config = dict(
    num_hidden_layers=14,
    hidden_size=224,
    n_experts=24,
    experts_per_token=1,
    d_expert=480,
    d_shared_expert=0,
    hidden_act='gelu',
    moe_layers=[1, 2, 3, 4, 5, 6, 7, 8, 9, 10, 11, 12, 13],
    router_score='sigmoid',
    normalize_top_k=False,
    routed_scale=1.0,
    balance_loss=0.0121,
    balance_bias=False,
    scale_expert_input=True,
    init_std_router=0.0204,
    lr_router=0.00107,
    num_attention_heads=7,
    num_key_value_heads=1,
    head_dim=32,
    vocab_size=6320,
    norm='layernorm',
    norm_place='pre',
    norm_eps=1e-05,
    positions='learned',
    qk_norm=False,
    attn_scale=0.177,
    tie_word_embeddings=True,
    parallel_block=False,
    init='normal',
    init_std_qkv=0.0334,
    init_std_o=0.00632,
    init_std_up=0.0334,
    init_std_down=0.00632,
    optimizer='adamw',
    learning_rate=0.00128,
    lr_mult_o=1.55,
    beta1=0.95,
    beta2=0.99,
    lr_head=0.0111,
    max_grad_norm=1.0,
    warmup_steps=292,
    schedule='wsd',
    decay_fraction=1.0,
    decay_shape='linear',
    final_lr_fraction=0.0,
    batch_tokens=65536,
    max_seq_len=256,
    doc_mask=True,
    train_tokens=566500000,
    max_steps=8645,
    dataset='wikipedia_en',
)
Below are experts of layer 10 (counted from 0) of a mixture-of-experts language model. Rows are named up (a neuron's input weights, with its number) and show model dimensions 0-111. Each number is 128 + 32 x the weight over its row's rms, rounded and kept within 0 to 255. Numbers have three digits each.
Before each expert's rows: "mostly gets" lists some tokens that are sent to it at least half of the time. This comes from a sample of Wikipedia text that the model never trained on.

# expert 18
mostly gets: " Squadron", " Cup", " Tour", " Championship", " Racing", " Festival"
up0:121165088096136103163174143079099151136177129117056133133150092093101125083114106169125144150135134071132097061089169117110203159124140154098174098138177100115139114118101172185141127157172138165134107207135097139084126092094149103127155095130156119136142143144224104159053079132094142146128141121149125130142177139099106138123138151164

# expert 10
mostly gets: " worked", " died", " appeared", " served", " came", " located"
up5:125121103162129123085157137123131137139098121141111102120123121213142151139129167096092126097128113142102116144166111124111160114056143153106118099086182086065135098162121127152175156189051102098160137084155121147161177121150156131131155140102132098123087120135110164073044093137197112144095075101092129152155139140078146107175141176124

# expert 15
mostly gets: " Bh", " Singh", " Raj", " Khan", " Kum", " Kaz"
up0:235170138109162145145097125145134081097111110140194088137117120141112136143104156155068064152120080130143115130137077158198120098142143133087113155114078127181137177092122141078086137117129167153142130094119125163147130110117081166105189163156094100133129143155104156173191201083140124095099120170090123155115108126135134153117125143086

# expert 13
mostly gets: "loan", "Note", "1998", "2007", "ا", "2013"
up5:067083137117141140138128094079095096155183093110144099103139178150151156160077103169155148088130125115111153134116070174138135142123175140096104114072175140136155168153108146101189176111102109103178110161086136072128125122115167132208114145151107147136189156164125180126181150116189106126120141146112134222094156163111146208110157116115

# expert 5
mostly gets: "%", " development", " research", " education", " production", " construction"
up0:097145148119106105091159139170160128166126140196101084099190126110166113156069084128109102101073140148149060128093168196130158072121171171088100142130077182104119150129157115151213122141097170114195143112142162132099148081116154182155126121095091140086082140152167160162126129076128128094072152134113150131122100132136156142119096151121

# expert 21
mostly gets: " \"", " (", "\\", " [", "{", "—"
up0:181142137067137139109146117158127130116073188229121081128148129126114157173132131156122131091120079105128042121192102147139140101189117161119118125091151177124099127078113162094102157159155158142124099146100144105161163124097161113134123097065091183122139111120168125061142120135090138163138114156132086102121124060107157124118108176173

# expert 8
mostly gets: "ycl", " prov", "ado", " des", " lo", " bo"
up0:165111147151136138137153127159137101133079152118131142152135107159133100096106112121078080117143128149164165179126130136135104094158162172168141158155126173120105105136170168124172128110137117175117076121098160123119116131133120104186128144112134117116163131178209203152129129060158075130066203166165124140144113107096081091078134118132

# expert 23
mostly gets: " can", " would", " may", " could", " will", " did"
up5:146130136101127153147078110160136086093142144156157199112139125161105115099115157135144080157134176148102093061105109127107185101141167138155152176151148136143140152108058149108145146212222089166180166150124074105098154103073085118104122102118178115172108126114129215160133165092134097104135119106159161105111142137102098094103153124110

# expert 12
mostly gets: " 3", " 1", " 2", " 4", " 5", " 6"
up5:175119104087095053156156105073077146138123125111136136105147087118169102158111089103119123150139094176135089110139073130098118073140110121143154113090175196075152109122061122047181122130141111153185160083073096103147140159132166181176138156093109178225192114066144175082115177139126110144134099153144100144133104115103158131017109109115

# expert 22
mostly gets: "\n", "\n ", " Mc", "\n   ", "|---|---|---|---"
up5:186186128211103174075118065105133136121155108115082152120099127115066113139099142107097163169154186171097088141093139124099174141135101188102096109110139135129082145089136146190121063147134154119100181135149088131046120142132130114108131108104138172108176114147121093160113092105135170058126122177180061118102172139136165162141067166123

# expert 9
mostly gets: "==", " ==", " ", " ===", " ====", " ="
up5:130140195117179196109114091187141155131200084114168132131181163102036121147064161123144117084151107141094125157174158152176105136137175119117134192166153069142138179112092162137148122108152173076199099161098143120108128138137083131084127131096148113145137149162078128130113136140110118087100128161127110141191141145191127087094156082121

# expert 1
mostly gets: " guitar", " Mill", " farm", " wood", " cell", " bass"
up0:126117160122130192148091137144062113168109134154098072126133116150139140111115143141088166188060100155111076142164136133108108144137135152125160104151127208115171192122071138151103137130061084133130103204105126150143154125108139160125153175126068116104186097154191165104145174171080149135132146171156175196177135136129129140151204121115

# expert 14
mostly gets: " my", " Men", " People", " You", " Love", " Best"
up0:096144154124142127082225168097122095150169133155102130106150125116146083071081171124113132156090166174114099099140107102104112131132120051082074135066129088098141087151146170165073121096135139133119106130145156203145104085133086135129123098119103161145181071141161145119104114126122108137122112123136144085125119120126131134074104125142

# expert 4
mostly gets: " American", " local", " German", " European", " public", " military"
up0:151206089111133145119094145143099116093135153175134118114096123183125123113151126109115150101124149110081123102096145181089133076126222118107120139128070151137167132196124177139072122114099124134122117110122057149118113132127122115091074049144111126098188134120193103210136115157128152162117140100174043164131097065116140122041127128169

# expert 19
mostly gets: " p", " Qu", " v", " br", " V", "wh"
up0:185147096091115135112150157132124162051106153068159075105120107106133041120159177115098123149175107156121172144182122141126116121154137167166144115089089157131115110095099112140139192091180153170101159120137103144140092154108123091168138127124085136105135123096116122145118076164090106129081128147143092152150096130151185159122171110161

# expert 2
mostly gets: " co", " sc", " son", " president", " father", " sup"
up5:171122150140184180084141122118157137122148170137171202109116148079162163164163154133115037123103115163105150125137136105108127092150173136104091176179069148039113160155118147096140127117123128186150170136121118170102144080170126107175158152084111149077160065095132195139160157109133095146083152104147104122096080151110139116090095197180

# expert 3
mostly gets: " sign", " mark", " call", " find", " sound", " kill"
up0:157132122136160143084166174094112096121147138170084156130109144120116141135105110106068200104108155129055155187107147197122151140128105133127182199143114085079163166116098139153098123087154115123078103153122154125120205130186116140066108172071158154145141117131170173129063108104073087164103113115141150129134144133132179139118102185111

# expert 20
mostly gets: " He", "He", "She", "\")", "ensis", " she"
up0:167080109114115163160109111162148137098129179117161146116116152194076067144039129166086139092167083125051180113135148135096114135103104122136093140138195099138154129220129114102152158112090177115170118149094180113114137124095098162104107169137127139156131127127106144128115182190196107146087144105093159093147146089051120071114120158134

# expert 7
mostly gets: " Genus", " Coordinates", " Synonyms", " Website", " Binomial", " Phylum"
up0:181105147109141155061149206137112157065137063107024131111152167117074098171192165157140147133172116153104152133166152143151160111122152213088125150189137111142107069112108126087171185117123115178151102145047119093128099141188135084157141067114098129180073148155133137141104125075157105128128163151125110080071125133156158096107136178189

# expert 0
mostly gets: " been", " were", " are", " many", " more", " both"
up5:142090136133114136068131103144134127106100150170146103107105127118116125081056106150081107112141184080165106076121140183116160100140164138065113113158160074120141140100108148142076093132102149119123082151117106199137184170159101137133165074090165137162134142165141136088157073090155111190132123114194109142099088108122128074083097170160

# expert 17
mostly gets: " an", " North", "An", " California", " South", " Massachusetts"
up0:113143120122121163067091120118085095139118156140079062177148104177109102118127084109065157166120178088156094108109149099163234174113148165121152082152129062143168168113151092123128060198140165059172162102112112160142143088127099120109173201109082142156118110166114156155099145144173109074106156123109077130121164112154120118084130098130

# expert 16
mostly gets: " when", " where", " during", " through", " on", " off"
up0:109104152066160137113065102139100154134115139106117155133173115132139117155148100171178139175091143110073105090126131133130104151158125141140154086165069156097126172174099139093117104136160149135156138126148126083060070104149083113101106116110123100092140095134131142149233173149173096135088137119037100250213182132121120097137134122169

# expert 11
mostly gets: " William", " Robert", " Charles", " Michael", " David", " George"
up0:114196115172119133126068142165151091096075146190201157101112120132095140084132151168134133107200162082107098143105177130132129144095147107095118167165172118089102082191109129135087183152123099168135143151155148132173128134117142166134155077093158136164135143107106145147105099098122125107146077192087126182106149119128114118097182103125